Weights of a small mixture-of-experts language model, trained from scratch on English Wikipedia: width 384.
Below are experts of layer 9 (counted from 0) of a mixture-of-experts language model. Rows are named router (the router's row for the expert), gate (a neuron's input weights, with its number), up (a neuron's input weights, with its number) and show model dimensions 192-383. Each number is 500 + 40 x the weight over its row's rms, rounded and kept within 0 to 999. Numbers have three digits each.
Before each expert's rows: a language model's description of what the expert responds to. This comes from a sample of Wikipedia text that the model never trained on.

# expert 7
It responds to: Articles after prepositions. Mostly the, a, in after prepositions like in, of, at, plus paragraph-ending periods before headings, as in "copies in the United States".
router:433468503515527521484466457553488493403550441458489450448475430454520456504473500401539462464515473557468502416516523448455479513501560429500532528490456437477487529487585430503514494512506487509522546574483470618504548520563522504497495462507506529560513423475500543541516459527483503457424476517442399512521483508468492483539523447549545487470486502506556480526492482557560469461528472473539434470520537480493453491495535503511436461547511466469522473516484483464572536484493512509479461520500480497512523565557481536555549480555517483542474475502502541553531504474516520451
gate0:476501431508472530464476576537487551453496536464544514548454453486451533557540501508451522439475470483505536536490527469501488513555522454510468461506511452492533532493458479538534541424563487475407522544497534553545535534416501535518465478491473504448542499487497442449545518482487516480438460521499570468534490498510523509462522466599464522521488448500433576579530539466490528482572528549491486510535485528469487494505531537617392496534453502501533503585446499447512480497477522508517466509514520538470574544488516492484442528486503498435456471526493507539538462439543537515
up0:495471572483459486488490521496484548473448471550550482495539448497504483471562562555515517417509600493497446465495507513489467518515464503487550487440517517456476440524502528531507493428488550531510468563473452516512452512547553486525431471505474529518455510500601489489573494498540484528506474510483478508534451403450454421579522508515466493465584512438499513397513508455514364547537560531465498488528451468470537481474417500498514511528612475473531488536501503501620487557586493435494478490548443504514503519513546481478533497500430470490542494487510461486485503540467497522
gate1:492448498503530481440470433478545530511534493512551430419471482430512468509535559472535529487495500438437515483455479509512539503498466494543502513463532502507429538400501493544574535490459526541552490562535536537534544502539506563504547465409490590431525387566468489469492554524531481478454504607494466508468531532505460474469462469543485545515497489509490532492448507456592543470556462485563508546514449534509493462449540477506484532519563504513488525518467524438594503557530422493470362536506532503539478553547528554455588519485489546522532480470525534501491415484533512573
up1:499555467523504490526526529487521438443485471522535458483509478538465545480494470505474527504440469557537440460512527512514503565531537505542503520509551443497499465539508542552497483508507512517456482441474503559558564428504432515461600597565518472580554533479495465527537424509566524448458563438510573509543516494434487540455497465521478503493425559463486511504442462559530512475463442423512477543467468512501498550473443480501479533550473479464521492491566433521418520521456464452494490470496466474538551461493506511492435477526532427541493469530517506466458591489495494414
gate2:444467526557493455434492463417514528444479485514569480501467503486499493481550476489564563524560448468406538521429555495495482546410467506569507492517472511463524563498516511537443535447525582509504437528423549532450470513598550506531549510451439511506506515442509495490469487549447514552399462521585507586470513505534522485480450421492428528507503533428534529477434555546488591499576540544560487524454475539452488507502541486511537525533549488505506484497445489507497534527511474485484407620491563530516547543503533536547519479491551510572509583543579547492409490454516551560
up2:483494455419492482510461492507502495499559477438508449554522480481600411546431507435443590491497457533475513490458498476559550518497452534520503459436500512482484506540532478540519424567466404532504480544395506486446413523454432552551525562513540490472467478461520507467503476416490473470434519450560588458499480547507553572528467530490473574516519523503530487502568476458541476504513510453554520574554484534485478542580471516449516528515503371473502499531498507484463487534440533519484498468495503497454526434487537479491510529451532454507515504491511504581517523480492551479
gate3:471537461456482501544495523471462495452549568516519552472478466463547461479524511430479453496431469542582473535416486453528465477479519461503442512562395517492504514417478526556573425470547520456549529457556505564503530518522495549486553532448460468547522422480512526502494506493481560547406564519494514495511482553507542519508560531512495456479465537430548488489592536527537563519506496559425450539514464525488468537570520484464409441477495412495503464485502520459467478520520510523484462562495541479480534467473582537520493489528483485558466498546506494512498456497467476512
up3:528500602575416534470482444517468489550502432456482485517482573477464484458527511518535548507540520498428473521570510536462589471486449571444536477464573494566469565510493549510559540501491470544542509534581498426522439497428452477504463496540428467430485500450518526461537433490479482399522465531477455580466539504502461510525505465520534467484531491533526518532498476482503517536483507480513571521504536552441528496537464503532491489480473477498476525489531516508541517531556473586457559498502437507494488546472499488511477544487527531503482528500554520557516497488456554471
gate4:522488494492487577529521496471463471473456498514511542502494479499462506409495456436468489493476511498512460507548496504520543476475532538552452505507500502486417468509438495518473448437563472445490519514532507533378523487494515484453463436484533386543500433517483573499502496513457486522477450506529483520497529503534535474483564485462526455519501488538502446496545492542553441540459473591518514549465488481511496575513447468525469503478434470491568503572545562529456509470492477451543440510534597511505513492530453537519472499488551455527534437508506520520504536556529554431
up4:413496495482487561482543522535466459519476472539487549531503502529474421476501505523505449520489563546583570510514567529518499542557552521461524482575448489478456593538533486538558460540524512564487495513540472486472475538496508503510455486526526504465359525547470487513458547557516507533566495578493501538486457454483509438513499523548541464496519557440506534515489514503439472546508497502435492506464486500545484514544537619601552443548547486532516509451498412526544516542535557542409494510492534507457463510592542499557518548438403463506544467493562449471518464460526427499
gate5:490503443441471582579406501538454466447529458411461563526510559456594496512508576486519486424458415441488501455555487409468536462557469450469537479563509510553430502493428527583566454517455487507540557516504524528536546511566503467520451479410423467527576455533493535472451528496537490488484416577413368524481538486529482496485515519540435543507480527527597517522511506484483529542532543489526496496562472484489517409529550476470450522516497480538541534512468541450489529480508547555474514546522459485463502475448518557451530534514498542442488489418554457501503538512492582531
up5:538532519479470479458532461495524441552509487473483593488486506526453497471461559561540526473479583492431550518558524460539526462479519512523438540449412473571486491463440511547488549552522533571498530487476512441400496519488476503448508545461530478564505538458448551466497542517597475426552496482526503489482499551487421475513474430471437513477475551496514542510583471465517546492458490482489521528534477505444462436502485506462586530537535499459514547458509523509509549464489500497539481458527499508409454471550612429551474548508551538440548513530478542559558532521472488457
gate6:442391569532492517522476479518395450594560511497502494509531539480516460567519507546479478497568464541488480429497505493463576545529460521471534495530423532502554518505480492562557499510434481486518528491519550563490505524512491519552493558460555484501500458471501549510515513555475518496507496493520449438437513462512498515510539502513502561480483570475557546486544490455568538532501492462478501490472509521509541572534464489440432517518482457477522498436502546465484466563578476565483524517445573453565539479490565598473513532508464464496524483517539482495471565487477472459
up6:552429586494506485480462477482419510477541527583480490544548525453524561490493483508481500500535495526461528534555561420491539595514380505583535504512558446506478482481443470467491510506457493509509463501460602485513505542509488516498553473475585498463526469499498458553551443574513537502470457546504520427456489495495548415512502459506468456465443505568490535586479504547554506518542471554539522521469495529501463466558504552509505533467511472502548512470546555490471517534546470492480524479520467484501494529476520566470463506455446558483502494536459511448584518441474508482
gate7:479489483528428484488525506513489534572469476535533400532430459554487475577502571485553526508467502490549455518502496616486498509528424481528507501500526436484494589553459485532435500516461509551562520578484478448495452518467566472487531507505461504430513530504480479479521478515525513462515402517587496513501410508530462525535534475628600462536517565441514460592542560596484498484402569515453487439420501465508489488573450488452516484433541478440503508475458463510516507496506537476523500575553521506556529521531492539451455501516530471486447536448554503462554475483520535505
up7:534477390484588507494505517495466514484538500485444553497526542436484517451528492564469577510518537501430512557513512549513542548487491527503544534509532507527524547501508473477606519493475499467536451455554520410538452472498512420502482531480423549586458434508512455474518496459520508498500421502511480497485502473553490410507531453510453532513506470544552493536498494491427526522461564507535545516533446505454496447571508575601469460506477509536486527488475450523462444571480501532494519418479489522508506509508456495571527483447431467499489538478496479548421553513433477480
gate8:412513502503549545560490504493477488442466494494487466433456516534496500557506468509557493477494453549481538515484548498512564541515508420448548471533481501478504452515509496574452491471518479546543545539536446499549504473541525501562509506462505514452558487569506500499487545558494483412525576525488449496455414572527485496445531437557499517554464451483501489568503493525424461484572503536494597521567496553427475458451503486574436509465474493492469499600480554483490495453479439518475523513498494567481511538509468529530519518491563506488448540543528532467455524446476533509
up8:496557500546530553564532532553545480485493507420509553537420533504504456559442488477504447533556517521539516445499431519454413555484529422526536510506483465495518491508504467516486476454487490456526468456477519530553470501506518429474471453516502531542495499465535502503496494490468484459482503559472543515496517544489448485466508512558579499424440501464559566464418493552472452520445525501506454503542565540437499524460541479564490411545521572548514494549539434504523464535489488517540579475537507475434459457509515499513573506487511455529442542474437507553435531465497515504
gate9:444503583481425521512479536415451567557523453452531535460442447488496481506532487467478557504517528486457554486488557508471515520547512495569499469472570435530476472551519533443506530470471421470516507499496489503518496467541545414469522490466498506506592485463485556539452450522529474441438416546578470536465490513537551485519461437566547498487518480468490503405521498550503516471536516474551502499500573459524529450519503549477546421484497520535562532504582469433451518431432451558461473429455530482410519518534520525437553476483554445493471439517459502482562463482462485505
up9:510512511490472554505497452469426529460507550460515529563441492534515483514473459486547514455444416487505414501578461485557521442493506533518468576477435577519525537509439493570527468476467502564506497503511531519476473604475413470557520498472475570431477507484509473543469512500465542442449418470473507438499497515516507460474525499543471522531465554532534476582472482481544450528464507569476532513546522505446471484538527518534498474467503447463531428499515502478536566510524496498525483522472567489473464479513498501539506482505446584560565445545484493514597435492492571444
gate10:503511518543524533456484535472499482482548519515476433517499442526514411493542493469400580468474524535457485479534532526475505458536481496605570498467519499478472527526531433491527479518528525494570573499489482490556553474535548531529480498506493511535466446490556482511519483539509508416496456473542502486473561503489528533531537477546530492506490616466459479587497558597480592494455560442510463457454466466461445530501495586458463503468442475497497534519534517527444404537455435496494521483450497406568532497506480513467483556507541512551515567540442491580453481501473494524
up10:520527547540396539460464542486529577480492512492489508492492523479475499476568523497535517534461514436504504563601526615468459450497516523474514452436567555477574515509457511518504444496484495508504514497542530457431476555487497478532474480506447423497528622483485524454584509555462422501506463566515534454476518449468429517512496452470435493496494489500449495489474559550527477515407556529468520524507526468438454523432459509517553462486582591500441487468473510510472543510498559478487481496530500564484448478476458476520484545482541523498476539483507506461470524443497557491

# expert 2
It responds to: Paragraph breaks, sentence starts. Sentence-final periods followed by blank lines, plus the next article or paragraph opener, such as The, He, headings, roster codes MF, DF.
router:492552524507519516412528439526490548522554443445423457501543485481555438508508507461532463493552493507493497512468506452448422499509409521566510453499451494495485546548455482473518556511473474527500442487493504497405529469506510531456505462497450439477530518495507530518524472571450528524583504446485559493529487527530492509450548489513543444512589536567478498530497499519495532466437480457519581475502504469504442549517510449549474446441528462413437444575534478460497511485589463444480461496514462515528538507527435528476512422545521434562451488523489510455450510533482549395
gate0:539489448570485420498498541513482554491491577506413543535466460456503477483446564485582446447525559529414449460466459491557436427497498514610502478535458506481430496506587477488521485505490558516535459491524503447512497505457577444455565543443461534475408465515534386462507526465503493495474526449453533534463515533533489559491471544486501551481515478537514509549450571486536556491514470388561435482538552464529421579463551558485495481485483495446481528566535524526530553424463501506408482521536486484493498535489518546505487481452508482553539480501534499542471511497483478479
up0:486490498520504513524462456457486579447483533517519501481482562443539563490543579450398539516533512472517394478510482432475525487413595439514420536535593512573479532481474396570530541537570500447467493459471516465524538560504538474487509429516508534498522495463522473411473502572466511488467543481512487470549514570564507466459477489502531565546537542480468571503522438533471548491529569460504513523488483512490421450501537500485557515491503496578553524510463515470503526540480533537464557494489605457454536559444475531499492535492562437505521573501498515548438575522549474482
gate1:456547501463512586435533442463562498476569571559513516546567445431498386517504484534448458459485473489481475547493480535489497414479458584489447491500469448567469516507420488481503547544499451521486498548504539538488522511528417566427509522529445547460576550497487524497481506474506486515479478455526496485525482434538514518458528455498485470469516452530501478465545483508466480421501560460541520489497519521466531546498519446515445507514528469436423502546530516522469515485511542561443497521512470508492543539421474499495425537516527466536556475605437480473427465473511498477
up1:510453468458490450536521541515522535517518562454492546446608489504541465561565468534604541516488455483469505506541456539494475471491588473530517513464484483484450455474512438488542422427547502565509549439498516546552534528498514540545449513485540436452531545514492436555506455552499496494491530538492544443474491504470460533541468511491613448481468517549462500518499452492512548468564544493472521506474462487544483503488460477490509482480522509548496472487493446545564570527482550409515468506431554496553474448534490488481561498500498482489524460443481516525462495520502561481
gate2:563508545470494395580568504494506565515509524488480510562440547464477527529451485486520539479611467521377486462558503509511454460489478527549519435517452536435532490488412516543470514481464509478568485488467450482465532498583517489452469558479552482511558504471447563437525480554478569431514505502551538435511537508543488509513477569514550499557471566488516465506455432576494480502485499460568457468487466499499459566466477464506505480468472483510441450525457550542626536528489531495438526473447556505447529514496466548488562494538531486525560518502435540480497484510506491552
up2:525566452489472540495441438492488506482486462554488517511502468491505547542531443384435534505551476509505513566524541520531470525484552580513461500544494449574487452509488419472449605550464465543422483565521565550521524550463597475483513434557458532505475506548505488417400461514515408494434548552482507442535544453488470546490561473566510524507501524463489461478514425484476511506523566515515505539481507481466459500513522445528590495555481502483519434448473501444501536530486499501545481501490477509533532487450513516484456494578490544508461468472503526511514563507505527477
gate3:465459552451487544457580437450458471469529501473560462494558491541518448491479542538509520451509525483483579517516508493501462490516447562528549479499531453532528454475497544529516546491474543533423511503461559490502467505526482557522535562462570500509497519479494521562479546509519526555533487515528501534531517567473430520575508459566471512476511464539397433528500474490520514460543452491535524460494524528442453593512486534464549550471467464478533491479568534474511467528553465473493475479494469520564484465488569555477387515528544487472401506507470495523467527545484461538
up3:543450509499531510506574482530510558427452506512449528542430487411534534519523496436448466435560533567446453514452471542515535436442489540474557486480535445454480516472542536530468437496502513457548483569520463558493421510488508509405581490499482499541564510417489506413472502465478500464493477442503514504486539486457486557498457465548523454483483509546506475411483521535472453467521473570519477507539461473503517475518550424565414464514529560514569469471490528522518494453537481545499497532487449477512438548514531528509485422495551481452434487545502458491470522527520463464
gate4:495575511498548492527486476498562477537544364505439485473562533474529496491501516490497460483513555537490566447482447487452425452456488490442490485523438457472476593520471478414505488440538540548503475473520517492436530476469442514518458514479451502505463465509473495509452508500490489523530475495555451533503548476460518517502534479516543476508475470518571445523570523461514417492466460515494454485524435504509460487561444439466549497473544422515519478511489509550504469481467519488548449422539488528539471537544443483543513524516472553486444424554508507507469529489412545461
up4:515486460515425512448497483506444473521459490535535515503444486555533445521466554503501462548452442497470528490512528428462495437527498505492537437477463499504508513518520513503484570520538517484479476571530524443437446480539569491527547502514484530566457466483438442483465443481451523522461497472552404490493467508573477454476534589549485575542507511551480522457483493496480470519511446520530518494479570565462516437452589599519468454497470518512488516544550504516473580465542445500479520532505484415384504539405473502450402530468518465505500518493538482467504416603517520509
gate5:532501529568483532542503502437447528523499483522540563564494526494497513446548499514543535528514476435487529574571499491500462484505482511610439538587477528496488438527501524418512492516503478543447424508458494478471525487521543471440482576458537541524555536500524475455519468530430520536476484505510465545468553510541529528508563528518510462520548508496493508435448423471548573451476449549494491472501543498444490504438514448486541557489489478585496455517534522483510478589428537426484489494485494509496485495446459569508542438515455508519458469494519496474553496564518487445
up5:427456473446510520462495506421510530496536540533515499465503488435533476492466531503474558454532463506479452504461435494521515480542483393477470516527457528464517559535524472493535413541489513467485516499411448564520522444522503511518499463492478514515499559480474473450481488526500447517449532520507454578571435537511530439483495455443515471500476547524492515467500520506484523430469522460430418498454530444466482504497429500511569587460540483609521383522474496480530521578529460462437550490454511505459475465501453470476553517484380486412526540492553460533514562501460475587
gate6:527424530557511481466569509465511613546468579506547502493589567485494497467463442473529427427492482508489468437500497441477493494463489538481483539546443542467466514477504513481464522500527475503519504480453580563501472500488514480432498441413469501442601429495542526482499541573470497500519438538458545481469514515536486491507481510500551483480502518511496584471440532534456547509500473484496468507449540442477495500488484497507491455469493573458484527525518549477469524533539477493498478461529485536493429527521435495483445545430494443517471511536581520480470520503482496496
up6:447471521556497517519447519405521519541458527495550476522574468437446519495433524502447548476538472594498427470535528513480452502537549504529440489516559390597520488495562498461446494516428493433554507465556473466478461491545522518512534457502455542521500510528518573524501510507502481478573474490486545413487518532541541459551566509468375490438459496440428505498433545508521441485492506493516481474482504523487500402513444513450551453493526505460435496430456520519490504543505501514463450485516501442427476505453390507481545504469495509452451533565541492496471418455575480504
gate7:484478517465442473532480486482540455419472505473488368516457518505510471516490496446475506485561531534572547481501511490460462479462500515594468582462459551536459537558503529473517496485552472491461429507466531528516535468433555544463520523450470492451551487574488466473573563548470478521521522492554561489500546541508589554483530437562464505506521551477469522442543510552538522446418468414516503459497533436488524518534488538489473522475477439562511469506508471416456560541498508456499451494460503522452482481499509507452497576540541512483453441531567572467437508432479448520
up7:446495422515415489575513497504507520478554440480502522470532523517613504457445551549527482504482542509447556465564477547560502572495536513534536461462520466496540517443465491486556513530472494485468510451553488504492471407530562508462436499539496392504514473494506484477534452470500491490502535496452428492504492508490413474491475528481489483476486400468432567504551491515456470497492520516510541471471462446481500426524434503507542478566474463539509495504516439446454508557497516487523573506478442534521447567482490497468448565502461535451490509562496443488506489506458454577
gate8:457494438497466518593506446473515531490534467549484467540505561523514467542526491587463560518539508514340471487536498414510475499408399438510500484533564504478520536516517499571579474544485481487562473504500517506515473468523455514505537549506482442471484527588559504515550511522496551514538604500486499535515422427526541520505522530474522474466440470484506487458497429536524451514431461569462542467440445513498469474526483488492566433501484470508475467542474489481478504473553471505473553499551495488495448548547523484485501522542424523474511513538477479567481494551458508559
up8:450418484539476483508495518454464475525442492495437459528571530459508566551492512486545459533505529498490516512433440487454539522494525451424510454468534443473504463466499533456521482477511526479498494467528551501510478499447512543530439561511479455517523530535466498492550504487486569521537462479585471566520538507493514490511497530547518444554452546504508627502461557464612456489484438585454513533457516536532445488518411533468488466544495516448542501558531486522471436502525568525498544443468506503492496501546523510524475522511496454464498461535517487452521448468456480550
gate9:402482502538465543502521498535513540525536483519506455421489594530537468453454492481476562484438523469476576492568559515486527505521531521464478568451487512558507556487479570471498507518424520523511480475508519471429547536492465536507481539485464494438502499434483558505447520491441492510505562526500493438453494550463465483487419530500510499393565520495512449508500450419470476469516474509513455469527446544473484464466553434504533517462528501521474499503554555451532490459532467491489404468528465439426482429468456507462408503497424518494517472539532620516513493452505478526
up9:476499509472501502537549486494547574498499463533481524493500466423517481488541412518541578516491452569523486538482510507568543523542433463448576453530545446552484528472540575555520557513502478475531552459495512568510499454517493506525491576507545500465491401443489505496512499538561494547547556539429457526441436538501442460512564476524499445493497451563435533517427454514450513583511454448513434510421481479509539493530501548511474480546451441431471493455492489523490441532477497546475517493526488530571531547519546465491531505467491562469500515501461435569393423477426526439
gate10:480496506508427495544555461508441525432527511484484502480536533505474510482506468528572475495579542444509474476513456531502538465495562405467485584588502440427530541523511561487411493507519533542484504501523499535519514547560495500522469495463539502471477432492436484527521531577474537517482471492491472502569545557535494439496535489477531408502517485520560550505521463483537530550510473432509463530581487504444440476507445463507470490404481455450520508490527509474525454460478519459460455509480532422570532502494421485551476561442478456542547486520447565492484530524464497471
up10:516542477503428492510500398574477494534490461439481474470449443477583493511497404522518478562505538537471569510489449509476404499476521501523490473502545525473458383582580477483504478523490591439482489508472465441495506528530472498526481526532460538477557586509456532523498421477523439559459472548540567514530428452497507483547538482555531501533480497512513508520526525501521487565504503453512531489480544479458461524458456502501524526545593404480523427499521515513531467542510476468462515492535471534523506511486514512515467529601443530513471492483453510465499499522503539511

# expert 13
It responds to: Function words in biographies. Prepositions, conjunctions and articles in sports and career biographies, such as at, for, by, and, plus section markers like == and ===.
router:468530496512499543517463422517553529508537467452477472504520460464500492497504480448559483489529477541519453452537526542452555482474561520388508510523480490536511536437546524452537472509461477532516485572451449535503523521528507508509524465484550533467549450511496538471493536480514488515576437476494483492533504483457519495479531562531504448501520468476587483511526485495528424433465516484540380473509602453492476565552505493526485471447531459446493504461488484498434476475501506522475414550421490519515512511519499519491537460535503519532498433490478531486457491554481479469
gate0:543462518537483459507566577491515524530539575470531473488472480502526522532527514545462518490437505515526475430485508490447547512491571492552489488548468450560477502512491505465490486499498530507517566555458459525536491510548529523469524472482475519433473519527598587479447554464457509516517490513519438528500529511566533500458426543462527509541534508481459519460513470560528554453577496557537528571534482472480510546509521479433571451510511536455526495483531459473548595489520607535540401480502577510501558455585496508498502491540490465517452412496488459465445517529508501468
up0:480544516475461571419516463487493505461450471505499428462484515471500474520525575402449554504513458469499456466535512498521485512477529529448495498472487504488507513501472522469498504501443579549542498455589482483524559459563406543489493506498532443481462434520476495513537578553503493577547559557541481460469557512480541495489503476584524537429480489478483477526472534468447476491479522457518539525462511464466467507519505512507520493501493513584484520462542466485495510471444465517488520568528446532519519534461453451480442479469595524540466513509583496474535467525531499487
gate1:533570553441512532521471508426468488486537440514445546492531473485478490510530580447490495519531516502515551535462489474511533466436533517480465499496468551503500501527507492461527450422487412540496513520482523511475541398459503558478485468462542457475512474496504533407504551595493506584499515469531510444533546485477618491534547505525522514493513494566552513451595464470512501415495399478571480442504539493460477527519494531474488578499526504517436504482571513513525479473456498499499429484499513584520529524502547529467515526505584500545454496439575508497465520490481522422
up1:537497502445482529471456501406532504475454496569547484537447533539505501428448543514492540511587496486493560525465499468520559531492474548555510488506450517450533534485469524464510507485489539474472497480484478487389513512483503531494573472528507450509434516435548571533517498445504590450505520495565432531459528534493468542470483451452473508529377485465578534508502541527512439507516439458554496556525507483470527573491437509500493554468548451470481468550525478490432524482558473525531459504540462520538517504425553578521525468482544466547421429573518448475443487424490476497
gate2:471534530518472505534472499448488482541569530452537484475569539528535471527562535482463547493493468518461475593445540468431508505572571474509544458538405445503471479528420504503512437442443544541513500485398521436439495535648429495515487511437527504500545508513501529516529486453502538493567489549480502461516482528502521519440484546509517514595485532420555513487489503441564514519508520536575477484338463487479479483490505541500487444553525533500500526457544528452551451491450522476541421492437548558544484487618542515546516566576458488461569503473519425461452462465560553536
up2:518524602451429501512545480489554459528550470512512526503475522549481459474547578536456485489496522531509509490484466489483513559465541508480505515496468475533467487529408500483460409479523457464494420445598510447518503455489510518533476477467496506464493508582454579459601568516564524497488516503502498547496518517535562490528511444465430530432547460483505488519509593472505437504503456486493493501516514502558514419514470454502494475521542421476440491532518522514576585480464501511506431456479482514493506564570495571489528473532516544519492457506532467509536490531494464470
gate3:469505522485494543511536550508499504559484501461473515520520476520446522425495469511526498530598499501496537461485527520490457546514573506551447462516453457557515553550503484517495469546463561516508396479447439481520497470506470538492531519445482548549581468571484538528525501582470503549517549518547449505523498537500499452537452431535486545602548524376508444557566459415444548541497534544466513443474445481546415528516500491477489492442517525541587522480507529494522411485563475527480434418468551512537451537512489507513574453547444441549537516488487569440465450479459492479
up3:510502421458549556448506448495475528511507474461514468508548488471538521544573557488493494433485460481449471446512440467563503509491507480455472439418551449590538559536446434483498530572515493456483471522485445518504499523510472545558479499521480506527530424483505519443485519555531503532497454478513499549492498522479545506509472509479479491498527516498475526513520490545450487468562588449440487520493464517562519536548442505529528486458400485542503520375466500461475429482494500470479495511475539482524543505390428530496488510464441455503517502509486490549556553527553548525
gate4:503542506461525483523514394468467485465455495544529494511480497514540456478467514381474486512550549513474486450462504463469563525465491446519468436505486480558450518498548504442486497464517452520468460497501525516438437527534567494435533571494397559476414527514583542515447495377499508494564513473614532494584475531522458496509442471484534483574478521467490496537521498497535494462466512540516534517462484520447533523483458535519475437451505465531539575554541484503546440528477456426560472492528456545414414512535490433442453445576555480519552425492477546569469479520513526536
up4:495539556509561507565463511526515500442536445472492483497530485519468528509473504530491516479453495508500418447459523549465515461487419452468515561413568495426521520464517516484475515513453483551464482444499431464582497540494521507464537491429553475476501547515541542488543466511433527500543590505420487527494549490540515482505496520474479441523446466458473513447493489503537472516477468538487493525506543464460477557513450410534614450488502497513518575496571495495459499517508474492506531536512489471510497399533519462477511474568533559477507521473492548469533522535420530464
gate5:492488462518492524527517512488520442475545517542547485508540498515534468492389520486455501425459558485519485523460566489476535493491538424478468528494460503478481488453462522532513505469505569551488507467516428531540486554462513467452555539463514550540480507521558415482493435472549576494559486523469521475495562536508487483502520478509559499427557483497466489499499448519519545495497528525557513458547419385524510459460546528563495461474538537564499528455545556389469504500573507476478417541423488353512485536451522445495515458516452513459473446487468485517474505447500494475
up5:465451514505540480499514575444489572418480453507504554524492404455519556464478453608469498546517537492551465534405518532507493520503574554505478515526536478489495559467538453508489552422511521485521518467466490563548491486510448469539522494561504544507436538515455567576503454558530493528389443458548472450459449457468460498446516497502414532585425550522487459488508446530552490507517502526530435476546527547556454492587511522476489467532460519377494514518465512542492468563478507528529545547486505505591559522501484530483527480516480525540531547495541537502507501405533441514
gate6:485578462531541541535481508503528443521508480467495499496515521473446473541409520465502533502504496528535504488447536480464490510538439519437495462436481491440558491462468517457424437513475418460490426492531462437527491489542435514545520472458454453505494465537516457523504400495562512476477450531573488498405520494467471489516537516564523408450422579554444484559467457511505465458418496529502513505498451602505522526544510478480563470456482455432598561427476509459509511476467499571527517465477474532503470484500465508483546535486510488527479524513507532387521473412453458567
up6:519519488436423504583532535514494456519546542493514499570502563533494499476446525528480435501544459434501501504487544481530486510504486463527517558500488486564500405490539469473465521562482527489479538471444461469515495486476468471512500532481511537493493447554516491475457528540445468536563533482527489398492563479505496519446439474442476528454542476550477533470525505501504561534459506537451518463525604524569564498408533582473474482556458472512526502521464460425487563494477535511533445505457432588533514507469508544534492446476468427475489516461556441440515556400521524515
gate7:455440539534526541491471521508548449492597505449495489542554520567471456515424480545520521503533468458495521476518502525474543461503407532523485500534492458531547502454483519498506539466537492551509483504433548490471481497470473520517499498436572486545525530483470471526569451490476547593566422434491526451466524518481452486469546497449539530467481577492448462519450411488469483475521475546501604430471508422514546502498463459575406466489527496449512570525532511480511517461574483526480417474469430444558533510445493526535464417492503478552438540564513495534426530468391496554
up7:473563485508455534512484519527535464490558457483474455543421514469498545514561555417468557560540499520449456497456456508541534533525548489396547551469489502524519447526508473448507504532503538489562554524512573544499483501513456494486525495480520504502465542536465464433466498486502428527430513545481511540607596523438567574418425526564472495540494443516503473515487464524531448483488459503490469507525453492481505432552496516431487518533501464568494435473487478453458507452477535484486463481553493515540477550536466422509532539531549515487471494478530549506538509479510450504
gate8:507594569518469478544556480520547500492498491545452501499482468502474485489441537510556515550513520574503472523513516566543477514389488523464540514496427482500517564445521522448528513444567494440503440469505507493486424534509532447529520436437514484491529470535531520494537519501562519492488554571520495542502497519492542512537478504475486458529505516541592428531463528532522406562426505508521526520528468452479484512502470415506495491462576516474455504483502577564552482479421464468463518561520438510527462525546490475540480472493492553585494445595501525469527530549435399495
up8:569519562545419430490525493494481494534466489561530422585530507506476472441387512537536471531519484569580546428578524496501530500510512483467587463523496436498475526477518542492527489512441470502520487542496471498463466523515444452533536478496554476526488522488492472455521469485528535459493459544547438535444481460480473504517546583507427510444454487511507525516483532491475428505535522474568484469460472477524577510418522503496546495506462474486533488400497473457534501555516463505424547481555436454537493425517529502443451427431540508530502460440484551560521509578518540503
gate9:431555513423523499469457581446448527468484571491546466549556515474498474506540515493552517449473504440484433471448547513465562519550476546532496511482518506554477500523510565494465439485448531523504525428475452443513490560519437521568472545449571493494549529484545468481593537558509497502484432523533511514457509471459478475496565484535507493531486496494464523508505449529531496472606506452568505512523517508467512501450501487508494482492540439544507522457509453506448528528509470448556474469543542513423533486447508513439520619523480485502528435545520502463487501542496501432
up9:533509620497452547489516528472430540509511486475523428492501537486518455487543503496510463482567517484498491437480454502531534506535505529526490481526463544505584530552500524503489458500567519556478516574497467502503488489519477472447592539459463419536451494504488496557482446486478518491514532593495448486449483496590466553464499454539500479530551570511500468443518506576557521502470522520460425479503493447470479494567551491438493495493441487468540509504489524491511549549551482429500417521548454487486503458535563553395476506548530468545482468544514477487460530504553492503
gate10:473511480400516516496500492525498541458522532474569447492485503481514510446459539488551477430547523562543446508447524422515538489410517463461548504537434492487535556505621544489516438444452511541455463507498467481520467434473515517514539492473493463448553492512459465507536514467559505486548476537550446511542443457452500495463525468537409492542429444475518481455448555447509514472452545488514471490465491491501538489475512452465548477494584445460489522512443509554523547474563504427469462543521382519492504508529459510503556503576555573520507486494516446472495488544556488449
up10:454520478492476503522538558482531435505561463467471473439460472399416486521494450498491533472491555478474490505479475532545463424511516485488466503574505461482545558546542457517440527430505506483449478547499492537552434580530510464532490532467568514531543484430529530477487526505551464546480455422497474520561479492588526458498529462536457484457504503546533434413514490554549541474521496510491491484384532551554501518507491421479531565516565602554504559470501462479512542504509525527461575476542480584498542490451530452442502487527596450425553509421511512476445448535558524472